config.yaml
n_layer: 12
d_model: 256
n_experts: 128
experts_per_token: 6
d_expert: 32
d_shared_expert: 192
activation: "swiglu"
moe_layers: [1, 3, 5, 7, 9, 11]
router_score: "softmax"
normalize_top_k: true
routed_scale: 2.5
balance_loss: 0.02
balance_bias: false
router_bias: true
init_std_router: 0.0188
lr_router: 0.000966
vocab_size: 16256
norm: "rmsnorm"
norm_eps: 1e-05
tie_embeddings: true
optimizer: "soap_variant"
lr: 0.0025
beta1: 0.95
beta2: 0.95
grad_clip: 1.0
batch_tokens: 32768
seq_len: 256
train_tokens: 289800000
steps: 8844
dataset: "wikipedia_en"
Below are experts of layer 5 (counted from 0) of a mixture-of-experts language model. Rows are named router (the router's row for the expert), gate (a neuron's input weights, with its number), up (a neuron's input weights, with its number), down (a neuron's output weights, with its number) and show model dimensions 0-255. Each number is 128 + 24 x the weight over its row's rms, rounded and kept within 0 to 255. Numbers have three digits each.
After each expert's rows: "gets" lists some tokens that make up at least twice as much of what it gets as of all text; "comes before" lists some tokens at least twice as common just after its tokens as in all text. This comes from a sample of Wikipedia text that the model never trained on. Tokens count by the router's weight.

# expert 103
router:109159130111116141091123169152162159128131116135119159110158088089142110147104104110120097109161098157137094149109100125115157122132086119144132120107142117132154079170165151155097159103150143135103144149092140109153115095085126180197136132152140130142097124143086145144122114132092122087155134111145135129085127150131186159139125156121121130119162101145080134131134104133132079120099106161114129142110133127130128171159119094193122116121130103134094111100135143130138095167125107082154118176101134103119153139145134146100117118119101145155128130108107148120131123156123107153153153081151123187116098093132110155100105122108142121128095147150135161153119178085151196126161132146145117122093139144107143122132101123149111142090105143141090135116102123143132137158154105
gate0:153110112155125119109107141121078130123153129136125122110073160130132110158121114133084179117129135118097128166094077141081117118134102088129110124120135095167140158105112154117142135165095094119095115169094120138113131129147126143100111159145123145119077156132112130164097101136123122138103098099124165101118143140140186113116126166125126095130097108143116126096144107134138100132123141103133152102146133197084137117125122127078154144101111057156162157137132090135134110106141105104149157085086151141109102124150141101116125082140129116118131110146110115083103152156099124128130114143119137138143106148132088084110124084132137124122100127127105119134095175132053115165149080144149120140128137113118134107146090115124129143082102127125152120142129161135168144156164172
up0:117151126132096147155138142098171121120153158134160106153115086153084123137158127111140113123126087097140088122094089132132088097120154130153116109115135103101121125131157093132117149173108132130150118116108147168123136129209144170141106116143124134110133134073135133123135120126154108088161128121130145160163099146093090139150092105143114121120151130121145106125142116115147164157109153136080101128149076130165111145137170088092083137120144103143194133170114152148109116142134140145136134095131114113130163156114114131145116131123121096154098153081095141121099138117069146129100126145109108119130108186126105127114134136122091104130149100166092087136153128108133147080136131182148101145138165154112105088096132116116127121126136150124116090131132142178171136153097101
down0:157126114140127121155118132100096120112110091109121114121099131149157133112144129124142128131123162136152112132079090181096114150114145083098146142109114094123135116115147154101125131117141121169143048171135105133150114143124151136095111121096122163129112088133102147161186164124157189151123112131117113120119110163171136132115135117125118166144113130107126159141137151142135088137104121103112155111153129167089116106133112090153125094141147139124131127162150136145107110126138170135153149102100101133149091097138088142113080081194122123093190081127121099126138124108119161130057099106122137122120117149159145110130111107141122102119092138128125152148117127159108149133116078101170122127118139141086186134134130100136125116143170160103154106119147141146080124109148160
gets: ",", " in", " from", " by", "),", " before"
comes before: " ", " the", " a", " which", " United", " England"

# expert 77
router:133093116146113144071109141116107136086127142149164114141138134107116130118135141139094161091167139137102173185167106156101116125149121136146114121149157132133105118160118143170112138122106138128121166174154117105129132118081118173123149127128120141113153188155100124104078119133139136150176130135155121124122154120095170141127109149149109119102123117138077133119130101140102106138078141127111153174140138137128122166104135123141107142151101117132143122131138108076159098120147111088132142127088135141130143128143117091101130127092093131172140117176094124089099157146101138126121147093147102095119120130128162116094080165133127149110092168139134147109187116117148123124099191138133098092083159120119134127149106146076118087103077097162125140156136137159126110134118102
gate0:159130094143146093136158117131113103148100086120101146119143102100129129131134123135111104128122098123137142130144126101110118151142112149100174094136091171125126120144076115127155153139127109092124126155126167136117106125099134134155166151148101137073155112138104124156102139118147091097140173119159163106129112109114161099147144145112098058115100163118124165107098064122126162137099095157116085115134191104149116096139133141143106117170141074118126094114124116054124125114111170160142169126104132162095143116161089118137107125103131128114132119147153132123130166154133132103105140136126101132080153110148170143127141128139121167160114160127160103130138146099156120135087125123127093146116146145119125136122182101102126125127175105129172145087129154150094159133135096
up0:126125125155162133162122147118138157152095118141128179139105150172148115102141082154112112141124118117077116118148135155144095167093158108135120134123143149110120099149140094092162104157129150120152123108142096120086111124113105201078102143132090154121135145119149158132128104112141144129106137114100152110126111108155090145070099141129158182146146146172102139183094151103103118139150111124099136140142096173129109125098103128156110121117164090132094153150165114138113146144150177114104124109109089101146077114117129132150121130119157100145141143136116105126111183094137123105143150192120110142150137094174145117096129118068139140096136113108107173171138115135137088159117133137115116152132158133122142078132118165128136124111111119142136098103137132145110165124097118
down0:156088151116106124126139146127111128117086118138163116157132131157146144089136105127144097152099119121155149142177150168088128131131123182147111106139160140133146114139136110134118117134098089147149120126141120140104129096108091133113134099116127130140103108120144110127127141123132172117099119154088139110164098129054100157123136173101130064122119109131144097137095150139137132111099157145132083130120104091156151116180139137121125134150179107126182111154116085135087129126132162161124118095151175131151137124159087162127100108108144104136113159119138113103148103115111143130124156168167139136114123092137135124164103166179079148108102148077150109117081141142121102147088137110101079130147172118111121111114163149107130107137107128111124142156106070106155147165116101
gets: ",", " and", "–", "),", " or", "/"
comes before: " ", " and", "0", " but", " he", " which"

# expert 93
router:139176134133173165165133102129111095107124126112116087130103130162153192140126110118130129169158159152092149184158169125138141123127147113134098128120113114151125142129134131119141085105172152150111169155136131127123172146100124156112108119150138109158143145132109094166123139184156131121107120146109160102108174084097107156115134084085086151121144111107111112146125145140113131141105109104154107130126146158104140141165104117120165134121128118127105207123166136137157143130113138135139139157142121130134121144116136157114134071124095130083113138162144091175133138112172117124151125105126098143107162113149093145141098084116082096141151105149117114149104121144093097134133086138144122130097114122143143121153120165179104121077110112113130155157120119081150129102173118
gate0:122159138088108166107151135088112111119121103148117134133150081128107123129140111126140108110130121158158082066129190145141140133131149099124151160109122131144099127185135141133139139154133097175103152127154144172126127161164134175145115069141118128158101111083103128165121117148113123102162126095146137079128089119097149129130126131166118111120186085135158173139135110133118121127094124077107096120118150140092178113124100116081191109170137115104126118133101133149149130132107158130149121115088137107092104152165173088138144125102148103143118119126140117165115153152158121087138130142152120131111129157104141153173132103157121140109098133136106155116136126088132150102136103172126167145116115112128122088126072119149150108105100120132146117105152104161132143129138129
up0:152137103165117087164138152107150149154133129129162137148111146128121156120076098137145112167142115135134153104106095112126098164125161138122096121140098102133136090145125120107090126160124129133122101103143089160123168122113160148104106078124112155140123183108167088107095144161114154111109115117106164183155158122118152136117174096124103096124160142120144128120108146132082125138107093138084090161151147131160125104119119088144140102098107143149106098126089155098134110151130163114116099148132115125152109151145086155153110118116116120112116178138118119167120123110104090080115182105086145122132122121131128140143097139086090145138129126150117139136138112170128133113108083113102082119135157185132143128144129136103151097138095126117141181139084103152138137145184098
down0:079114142112162148154171122170115148065106113122088153126155106162116125125134107118136102126089151112141102098121080166108127094130165197107100166099135110119149099104100114135117099116129144091132126172146141120117123109131111104202107101122153122129146111148142131131093082111089157083095124099153136145112150102103113095139140137129164110147113134112117109133112132123101126143128115145162091156093111106126096101152135075104138133155105147133120120126079121131150132124117121166090164152123113173145123139106172153150141115136151145135118107083123124132163113149107143118098143154106106141106115129109169084126134106149088110132076162108133132140147125101133153170157117128145132104148074179076118131128098128113113130104130151133110089133104140108148136127141095
gets: " an", "'", " An", " based", " went", " announced"
comes before: "s", " to", " on", " that", " in", " a"

# expert 112
router:152123160127160119117071130108129154145125133140119089109131123072148107163127169145114117119143102109148107116111168090114133103143138103103104146143097124144093155120135171133121141118154110136107121107142190121156143119099079147172094105149115094145129155092085138106081090085130132095131140083174119091121119123107154146115113143094140093165146133127119125132149113096178119115115117122124112105141112165096138148170169152107145135130148159114140165153160107115137160155122110089123119142152176073104150138104091166072121119154145144096109157149114144164124173126132135127123163109139108154096094132091142116091102075093154124126137129106138090118129139106113155120109124158113138113111086146141145097181105128134115086108120148104125137124118140127145109108127126
gate0:134115099111147106132166136132157140110083148053151150097140144161129108103144100122157122099161144149123146148154113139116159167145147124108144117150136106126091105099159131140110141157146140110120123143107175146060130119184144135154128128143129157126180126136165122096150112179149140184164158106143132147059101123125132133098081159132131140151158126132133098143102151141097134090125089119130153147121084164147137148089147187127111138119132092142150136150104096138142132095160134120102154133118095113116128112146131100106155167102102140123119153095111148148186107150108113131116103128141137140067156138139121103090138123105115126141169091101110147155118124158109102098124138126119130104087131112164155126136137114135134143150111165111163155151127132138147125157073139
up0:147166141065177090120131133114141120114115136117110153093085119146166127108137066101170119133141125148126143102180135141100109116132133140121122118133107085099091091120185145176108124119135126129132142132157147133123132113157132182151097127118115136132142120126103107127080113132104116128133130159159149125135065125128136184170099137052120179112155195091133135169114106095103168154136131142151116128086114118130136137107146139120123106153138131108128140128143130115111155103137145120143151142114146102132110139111129123116096098102141124165090110086088098100127178107132128142097105161136128186128109158098095193113139092142141118125156137110098122118126166103134137128116190101099098154151119141146129128119143107130109129150092127134147153132130135117110128131136093
down0:165126114140159107124142111109127142179124119139105094152132137143078125148103128174167093131103124111172096124110169121125133107131144156151147090194125125105061165142128109102120136133143113118125134132170122122134181143080186203092119157119140122145169128172149095101113115130095104144122104110139120108141073106111182131130150081132146117148109116101109158090185154120160135138120130139119114141121105115112154149100120090133139126104123159141099111127122135158100164156122105150107102131145159114160124123123112132147112147160102116105105094149134116128120154088117093105132139116109137115131116171120132155154106072112108129155118102151093104114125122087099145102131147121099110147134156156088124138148080102122152126100124111154134146099123154103150128104110101
gets: " (", "\n", " \"", "==", "===", "("
comes before: "|", "1", "2", "S", "born", "The"

# expert 68
router:119113097108133131119125154108113128131118119115079148096130156089113133125107156135127165096105138130136161156143113140151145130139110096157108141133130103075176125149097104103119090140157111136120125104130133168113139165086126193127148129148124167141142115143129163152125094118102154158143124139096172123157116141118118119159107131115156159149124144156136143117163171151111134132157116091135111143132162089075151152140095113130142164103121098145154128126130094132107060143096133142175136114159103120141145185129150128141103127093168126135155144155106105115160111100130094119130138113076134130137169113106154124137110098158087084148126107146138114082144109147113081160102167153125142105158106129157132136151161154168133140089094105196159145141165111130108125153147137
gate0:124135127099125100159131108162120069082108118085108086148080129157045117126148105105147183109112113126157133111107119117121148125161131125136109153154117116123122162132099146129138146112188114132120131129128157101181105100136144156130146100126119145083134170136126147121149138120093089147094132127101084116135123168148107146152157119119154117113131160112138134098101125113105090106131164141134082144111149119136132118109132122178158134108124137125155145136094116103088131152085175159128105103126150134129145171121101097143122133104117165133138076156154128086133122097138148169168134130118137171154139094110108072133111156133121124140116111143107145109124154097088117156095164136131145170113160128092103115112155145163117140153130155094132124180154122148097093117121122
up0:090113097111153113148142139061137125136072128164138109121152155155118139148090138145101123138116094120129117116140153124118091146119124120131126114110160118141095123113087146124087125113139205176084108088122096080163103113136124100122131136124139100132119148177140127144174160146103106110142089109090135123151118159102110161170158140134121117139119113104155086089176099121138098158117148122121157101100157142118131126102128162115134173148173103105130160138111149138189155135111142174091133105162104136115130161164118128123153135106139140129164064158142133106105108130109130130111103159126107131094139160117106091128150113098117108147134124164126085140147126130131178152138156169095094138130128126144114111148154125178100119164123144080114143144117144121136109137120144
down0:114112093136153099132132113145109139108134110151131111148125088133124089113144126135148141101137139097089140138126129162075102101093136153132154147120154090123099112143119148139134112145128142154147102086122085149122162146094149154114133108098142107117119117126124100165098100117108094122139129098149153129130112131171085074117124123143170167179134133120122100110119146134143090146125122140144130127136117154121129132164132148136111179074140134162152130162131150145147174141101118089169125114157138108156133076129164136150112145074144116116136170110117104138159141112140112135119115140155188123064088138137152086106093121169100081110153134175099125117098111173147137148126104133149136102151108129127152082140137119154128115110157088185104082112154123134157123095142088
gets: " ", " householder", " Upload", " Ref"
comes before: "1", "2", "3", " |", "4", "5"

# expert 92
router:124162105111114160138151112154115130113137148111136104147114174107131142128122095106128108139151095151143152132147124125131137113132126092102100098115121144144107137098137152084132111130134175172136105130137168114097152129114137139101114097085141111098151151107169138151180167100134133116134135139161105099102096136104127134157128117127141096095134154081135108124092106101111136150119103109104117087150145104088114123137089105172100123114135151163140103149168126147093068142060144082141132101113135161137116097142158125092138128106116158131125091134120121114108116117129134094112102165144117148090122090119151128143141123126120079142103155144164127142088096136159139156114114117153147158097145193155126154120123142158185104155071131104117132081134080075148098106141120
gate0:151141075112131167138172132085167162149119160141125105134106113137058164136098121132120112125116116133140139142134110123135127083136143083109152151074173121097108184132073185138103142140164141126097154135130157154116124160148164134116116137153122123093127089151133094110125119142153147145142146138168144138106111088109155107138093114105132101133108105071105124076131117155121100185122121127136149118119133138102109139124125127110092134134137108134128116143141108186128164166074119148140105138170152151125148147162182137124133098110127124150130177153130108188154119152138141134108104142115125096127102147118162117173142091134133137137136128116130134135096176127092139108129118136142141124096159129101158128184107143149169162147118134135093103149115157115126113124152155
up0:135134099093138132136118163134033105127166117161165088117134123109131125169123134163128172150126147179149132169094123166097131083116127115131151078125138156133112125129154102107182117089159075130154161111168112124166159120073131114140073129135130152119127125101116161141145138127134143104104109135125147156150136147120130134124148115129160129120173125134120114154127142167115056128174167133105132119107137096131151148122143118131084149133115142111103142112140119113151119101098095152142142108118127133070161114128125102147098112114101115128122151175115111108106132135134105157176140123124123129099149112110079102151113147145092145128118135109146121129130148121157160176112125145106089164112134137107142143104131153065140130136157111145064102148144149152126109132152141
down0:142163108177111125110108142113080146133126111079109136129141115136131148147094121158101115151112144113150114144087133081194107129128120106164159150140127139124153113147142162147081147140115112102152148143121118183154134078145156147113191154120095097125108130165102119132122139108117087122166148143126135146139142134146128121153116116147140129148120144163148153172170146113132145153086141122116145104155112137131134118126144095096141171128156138133165130119136146135108154174159163168173098160142090179140152125104058113104117174119169116127115134099129125121128150106111141113123114150167103148119100163126122129087124123107127169088080162127113149113153116106137094139137156149118137125126098155099105110122107103090099096087181128157146105135128151164118134132096115
gets: " on", " up", " in", " out", " from", " over"
comes before: " to", " the", " in", " by", " a", " on"

# expert 50
router:128108110143164144171128101116114127111125110130165146134093167107101084115083121098095096112117149109101148115114086122092118152121171131141117107115149123123152108160124158145156119159108070119094169131105113120127127135108091139121140167133129126114118086106134116132177152131120146102136132156159115103136112115129085130077102111156146125167136107100113165130122081125150132132129132089151085123103104140105136161175114109139134152103172101176131119135129141160140134111123103151138158105159184122155099175109145084059122087118124110126134130138176124109101120113134125135122125126128136101158141135156094150100139136138104176094076150120135112127080109108105132144159127100132119176155102153160137110099138133099125141120168173174097150162128134166141141114113122
gate0:127107107096094108138131122121100161128132104139109133176137186081114092141126108133110149128107089142138124141160139167122148193127167144146127105126114108138109119151167157114136124108126109141156118174151127159144132097154105136147123114077124178108081137112094106134159116126133103156103163154156140136143106134187142152156157082121153113151136108155142161090138124077130153112137136109134125078138124146111183087107099112150092139085112137177176103121138109108111166108126128106101159146121117114129093121140085141094167149126093107152120152084137120142094124134105164118140139090125130128116111126155094190123120134102125130158109145151142175102111105138151143155130117151096131141074094136140095129130126117153129143107135132140118093145126125142078100129150116
up0:155136091146144169110109133133148108124141127147129155169149113119157126156124105144163195109114133093122134097105114115101092122140133132094101129163170201163116129124119162097126128151107140149121105111111157133122105123170096116106148158104160118168120116132090088115133126169138124169130118124121125124136106160115123105164124103171157148099158144139104122140082111152163104128117149137131096135112136185096150143126154119120121161156104133135101104146133114098139121094149151135133149140120160141108135108169104118143168196102141118121076138116114146118069149153073151144127114126109058157122171133166133123126114101106119125109153143142095104144149145143171110143159145162137140146157096157120136171142164115132116081179146116138135152133147126156130133103103124
down0:140145151142110146134134142143124128131121114144144156110156138146142153075098115116145130103148131166121135163105123131204175122149126106144131088105094130122126145152152114169141113098117126152115088119152127150145121119097084162115158159173130113101137131156160120091081092132122126185130132157166112142094139079129111125115145152125127122148145127141121106106085163136115151116163150143139158132119112118113131129161112135096104113107099107097152139123109112128159127064126146145134134114148141106117143085112152157102054114143155105120139106067094143134154088128165165126148092090161130127089117123137079125118134167096117148109136170116136098140142122141183110120155141156132164125127133065098122129147081138160140149154142114145127126124092129105108108142103079
gets: ":", " |", " of", "-", "|", "="
comes before: " ", " —", " UTC", " B", " W", " C"

# expert 42
router:127135102099132099121169063121122120152109136085127160128152134132115135128158112136060089120146118112169128099120149066136092144107134135125173158083097133138178120156120127117090121146085106190091148143127148122127110151164146170115144123114156125117125116107153121144155177136111116165131133106143164085123115142102143148152133136144110042151123145113143106101092097075113127073135170113113146115139140084134166112139080113148116139121160138153133104110139125156125109133120152137115108110155134126142184140130094118157167152112161140107111136129137155154146112160132109091099140142108099179128110102152145111161161120104118128148098108144122158136095126151127116124105133151093151087108149148098116141118140136119160129092100153146127146114135102148115134116127120
gate0:133129145108119106129106128178139133120096135144119068161162149142113123127126113121126117180117118109126153103107122141113154124132116153145132130055135146130178156115136137133133120163111136172115141091156128149143140176087113125122131117115180159153144117120094116122117130160118144116114093101123098127128119111123152102138117132099136149095092140140122116124137097150096120146114129115139117155138115130112136065148110160129136158114103104168133163153084149116105130156137142106152088118113137125134122158163122143161094105119154174174098170117116123121057091106111149094155164196172152123141155160144109151121129145091131151090156178113144168144120104181143153126135089167119084100129118151131119164161095123156130114146114137144158098134126152169108116143099107
up0:142128121099086119102119124174145138160142149074133126114146135144133124138124170135135149135154089126140134117115137079069139146129137130154127096060136113133089072138119130128107157135115113089111110142128142087110179101139158134100142126114098157131136166169106134094085116149123124099117131167154082129174095118155115105134152141099118161137089168140140157172126167107129134076109143141130112162108162133170122114116123125073109147162129123139139126119112097141158103110139113088135083073177096120161124091139116135101098170140131138143123168139128161137143162117095109125158151129134138149145145145124115132077133146092131126130117104096129136127126132122164115157142151123131133164147117173147143088151172122145092130125119115133144092118157141164135105088087127
down0:145138153171145128107135125154103122111158105111144148095143133123136118082090147111122134117150143125130123106117148153180102127176155146161126159134096105142143143138118152115150139097128113107164147092161153150120144118046097130129158139115166125142058142105125083131092126161143110115105163092114155115109098124114142081123145148103131094067148084115108115145157109120116117119117114136145107112133090124131147142173100107144140096132116106153151089138105124158142084129113163178137134117134166108154127132121163139140121087144134127166114079117134100130151151104127131144116116154107112116115148131080085124125087122138150144149103189119170127113130138123118133112110083092137119088141162144136152157180096147124106068144134139160118138147139084156131113149133109
gets: " of", " in", " to", " for", " on", " by"
comes before: " the", " a", " his", " their", " its", " this"

# expert 44
router:107111145147135148063145094121132119098114163141139121156139102091131120162161117122085126117129102109095112140168130127152126157120122098155153139175151125143186111165157119138126162117107146107114139117161119152176091128122142159098170155148120126060169147119117149136117092114125172120144154143134110100179158130135174113169087105148123116113173111129110142151115110107094132129149142140156139156151121167138121168130131148125139139114163132139148081120164152109137107085110110107076164142116136145169143123126106163140155121090105129150153112172101109107161160134130125122084117118131083141125164109123135148159106176110131156130095120152102123148123141097144126112088115180109114157115151125117090121157108142134116074098151127139126133117115113117142113129120070
gate0:129151126132110124092134093115115167158162150155149148127143123107110145107102138122093134127129109104152139149114087092173150129115203136147167114103140162121129128146144142128153135137151069162151165126191111146145136096148153137135123119120142107140163085123157131091113127108072105126143161123139110140095121162135112090109107150135145166126178155109120140179159129077139137130123116155091113130116141129119118156166149112157123153154126134125113150117100164142148090095085151095169143153108138123116185097164143173120114120122158163118125150127125135112174132148109140118148112092099132113153120151145079146126116118118083108115162123112179109097136122142157127147132116137100163114121119135080089068120103128143139124155131092145129104155160113120147095132107160
up0:127143176097144124113120066137130100116106102099150125117108141150130104096111092159134122135166142126150123140137098136173169164119145130143099136080106127135099097117086154144140090112157112134127143175128121133170175137114144136128132138123091105153125140134139157108112121160089128109171135135154152135091103148111122073121134095135113171146128130156139166162083148130088120133121140151120144133130111106153110122100066131163143097123099106157109134174125139120140115125130111124126097142070156124133137094113111159117142116110170160132156115116145066102137112081115146125151141121148129069129104077101139135139128113112138113141144114137150101092102111074108148100111136138099118119088127114089146134140136183082089112135093125143119146143071092131098110144145153
down0:177158091141133137170160085172096098079081141097140116119136160121189133148143122112117114142114156096142154135096103159135161120103156134109145154161149122175131112096136151143221128112118137062096136171118123146125117137168145122090150162083127125135124112132135097127148129164125111147114146114124108117104104119137104175121140159092102131123140148100116130101127134129103183148105132093120126124162111153129101141143071133175129129160117132160114131147119135113126122089112129147149117117144150164121136119109129145096095135117131139128136104127136109127102120117142144133134146126180181136130148142133113172147105121109126139135113141101139125078109111106128159137099117100111110092119102146139120105119095120117137136147114147058119206171137132151113105150114152
gets: ",", "),", " and", " as", ";", " including"
comes before: " and", " the", " which", " but", " including", " a"

# expert 121
router:164145179141146090170138107098119141132138115135100149114115110066154131097095143141127141128134105134166154098106176131139124097084127108127139119118118134157091136136135128166114150132128102144123167096173097134139119121124089122156136085129094108113131155101078132092121079085139130125141127118144077116135078123137123121114078133155074099156134141112103089092141145136129110161145145116143130091114135184105141140132137116137134174103129135181159167154144088113123143138119099124135150139106181143130123112113091110139102127123125149109152126168129161110122147127124100083103069137152102151118088150097121130139138094095110104162123144117154094088089156102151131101136094155135128169135103154164128113146121110137134082153129109111101098123106109128142119151112169
gate0:151124166149108149121137130125147142103145116123134167126091148087127115105119129146087161124146143114117134153131124140153117132127117148169161103131119146099119110094164105145127154113136114145101136114167126091142133116123119131150099104104099106113132130121142073124141114077168122138116152117146104083133105120132159111138120128113152140098152129102144133131092127112127159112144117127146101139142136105114177130090125095142087134114146111197114130090138145110065103102117134115082113097115138110123164110111102090143094116153128173133114103148097133133140132134099131168082088110085061136138105067115113118132131157107120142112119149091174102128093159116151090185154130138141073105107138108082122144164134138127117126153115124074156182110133130150136150131177177
up0:098145143116125134113154135140091138147179167144153102093126105134121083100126109150103123073117116141135163133113150121113126153116107115125121118150126108103168127092155151150149080123119100090099101121123102109117118125108103171152110112157133134112110152165063118099091159124134128092153129138092109136128181159131116128153100166102116148189133133123155117126131091138164160082128107158149151127121117120103144108135172091139137109129147122129118074119182113109100164150109130136165127101165135112116155106108117128101151145112106139059142080109136126158124127104158138123141112117099076140128114131150136130111133132086117109117126131128118153154128164149106162124070161145173121145120084100137120112141084181112139138168119145105136095119109127128092141142152088
down0:121144133092135116152111087121139127147118086147112123101136113140082167092163133151154125137131115140089132137139090137146123177094128139147130125124142107102147134175125120122107096125173128164161152155131139088090129126147176144080165133123090146147166132120143162126125153167167136136118141112102156176139144101110122190132138120124140143097127137131136149136149128120127126091146125119103144150132116127180106138140158131138129126114099110092114088176109129116116150164137161125144089126095092081148150145115103096083167136114110109166167105097144109145139107138140142116137133121095162115130141169141104126125082094063135087138120117115117097145111136124105163105128179139090142137134131077138179097128142131161145116166087130158162124129069106133123120121164099
gets: " (", "\n", "'", " \"", "\"", " ["
comes before: "s", "-", "\n", "born", "C", "S"

# expert 113
router:135089135174138141109131098114123160111124143105135111130171134100108144155125148122085145115108157129071144132120132124177129117135148099122159143122085128160176121133133133094173145125128112142109160175101122187157128130143147157123142152121132163073100127149148129135143108141185171090150175092149093096125145103085131101110113121088145090120132098150103118121169127144105143116127113120139100109150156111126114156161136117131100129125126119145140117143144125105095123083104118145109134122125173153070132129120143160115152117101119138133156105159112103156107131180152155120148137086089109166133132135123127120094104180139095156113119112140128130087108147132153087122129069138137064138140108105142088117158081168140105116119133136134125119146144110146127176145167105
gate0:130153118116100116101136109112110147167111101138132113148092148124059133103134127099142077137094112152103124138118117105101178131119167109098144166096079151161168072143123136119117097103126121120153114149133139124158151188139142153136151149136132131157144148139164098115157141167158117127134166117163127171150131124113104173116115085086119107092124135149150116147131121149118098119168129152114145128138146108136140098143110054104161120120166153141149116133126126115131123122150197136126151108129157132109152113129113139080149125127160118148136112096152105179143116154121110148117140139108155106102143139119116108152066126127114089131147148140134157101130112121141124150141069094055117134124147115140103155132154156076102126112086130142148174136136125134102119103165126
up0:104116147152146090099151134097147129143082122087176101138136148159085067127127126126136157138095151129126070123161142151114156101141103101113135084132129152160145142146108120146123123060093148132125152145141130171141170133182107118152095129148076152086124122090151165116119156125050140136121128133160127150143140137159147108142159130090111154107127124121118165143125121111097122144122156116141113147163138106121155147117175120120121105140118150125122105138106126089105096091083100074150113119127190148158123093138104107066131143130149138120154109102159130129101145114130161144118115160102156177121140149149138111129083159129163125126126140127132100156141140159159124151114121116126104093139135138126118130100111099141102136141153158128093141129095162107095125093124116
down0:105116088151113147143113124107121132121090161124131154136132144134154126156136092076157128109163171110124115129119149085134112141144155103098127134095135137075107116139121096092162094107145142119092123156093113132143135169138165155160120132123114128067122137147127101164134135203124145143132133095115175090135128114123135155135142153099115132140086128143104105162136137137065125156159149135159124137146101132114127131121096137132131116094136119116123103062105143076091142114111146146160132144127153107102128139129139102123153170098141172123149082126131070111151186123100126137091158141132177148098139099111114141131131125110138178123113164124155128092093115086145139137117101134107121099102106130116126143159087127163144157147133131140118183081123152139113082149126145
gets: ",", " |", " with", "-", ":", " by"
comes before: " the", " a", " \"", " The", " as", " which"

# expert 118
router:148123129137154097093135088132118113145129102114111145144178163101119113103141098146105124145173157154138136092114148146167128118165121109147123143122094125134140123138132097088132130170127147158116164131132140158178105187160143138109130111131130118131076085103186127156146162156101144128096174124119161101102148131092135129166144166150127096087111106154121100111165135119112103121137163117117153101126076113078127139140092086152136155142135115148112117131149075165095165126125111138102141124155166115142074153138133134084143148094159135111143132159121073162153137140151158121147148145150138125091165128135105141135146146109096148148109164166145095139147132126154163137086088173089109143116142115088120154160148124124128119111119114144143133119158110128111129145161149
gate0:075139117105143157071136088172140088127163135119105144148146136104112138078140131111132109172129150095142135095139151075126131144133126123141167176145109131153156157063131144135148134110117142150153163143134102183106153128136172135115140155148122093092121114160110146161121145098132098188139177135151134103093146139137138149154110115124132117124129156145101098133126130099095165105101109148115084101175102117093125131166111094141102179148112122147127105129142108122110103116115117107138148126151144171155163133138164147102124136138128137145108106139164128094106146160116113100128100149145074122090161128130110130157147126059141119155121156112098132124103128123151113146107108163157118141142149105156115148162116100150116071110107118136128090159139118110126155109124087
up0:141132105118089133147124125113144113128078106140117142087112129142126145119163130184147103100098133118116132131109065144095081096130116153107134127134112109138131155092139119203119132120154138110101127166135143061143174117158138142159165148141139123140117151158120122157105116139130138122068113148111166174147135113161106151142111145112155196158136141152127120125096092136159119104128129119162099106132079111142124166160132181107136113147108148109145071131115134143144130119128106135139139101122089125116146127175145125104124134117116122119114178172126153128125100152104118104138148141123157136141119135139138111152121122136109102132177142158150130102098154123113121108122175128150140137122125137149090101073162139092101143139148130183153173137143170158162193132127113
down0:126081133121136158125127123145153154150129146126137129111165132133097120077058120121110111137154103102134130142125177119158150144169110104159109177148118090163121130108140152116095132152094135173135155122131106157125149143132122144124135142137178112077137102096119133151133137120140113160167165124108107124179179099109138093091085114145139059121110124114102117104119152137171120116109087135120121086164127136113147115124121107131120140108122130127080121134125148155121118141133137198103092161165156100166136143079175158146163115173185110150121139111109105079148150136127128113164143140127137110110114127100112151128151141132121167186107115134137137101118161132117140161106127177112142125132148131127126107135094134173111079121135146108100111106125093142106115133127110
gets: " had", " with", " has", " have", " to", " of"
comes before: " a", " the", " been", " an", " not", " no"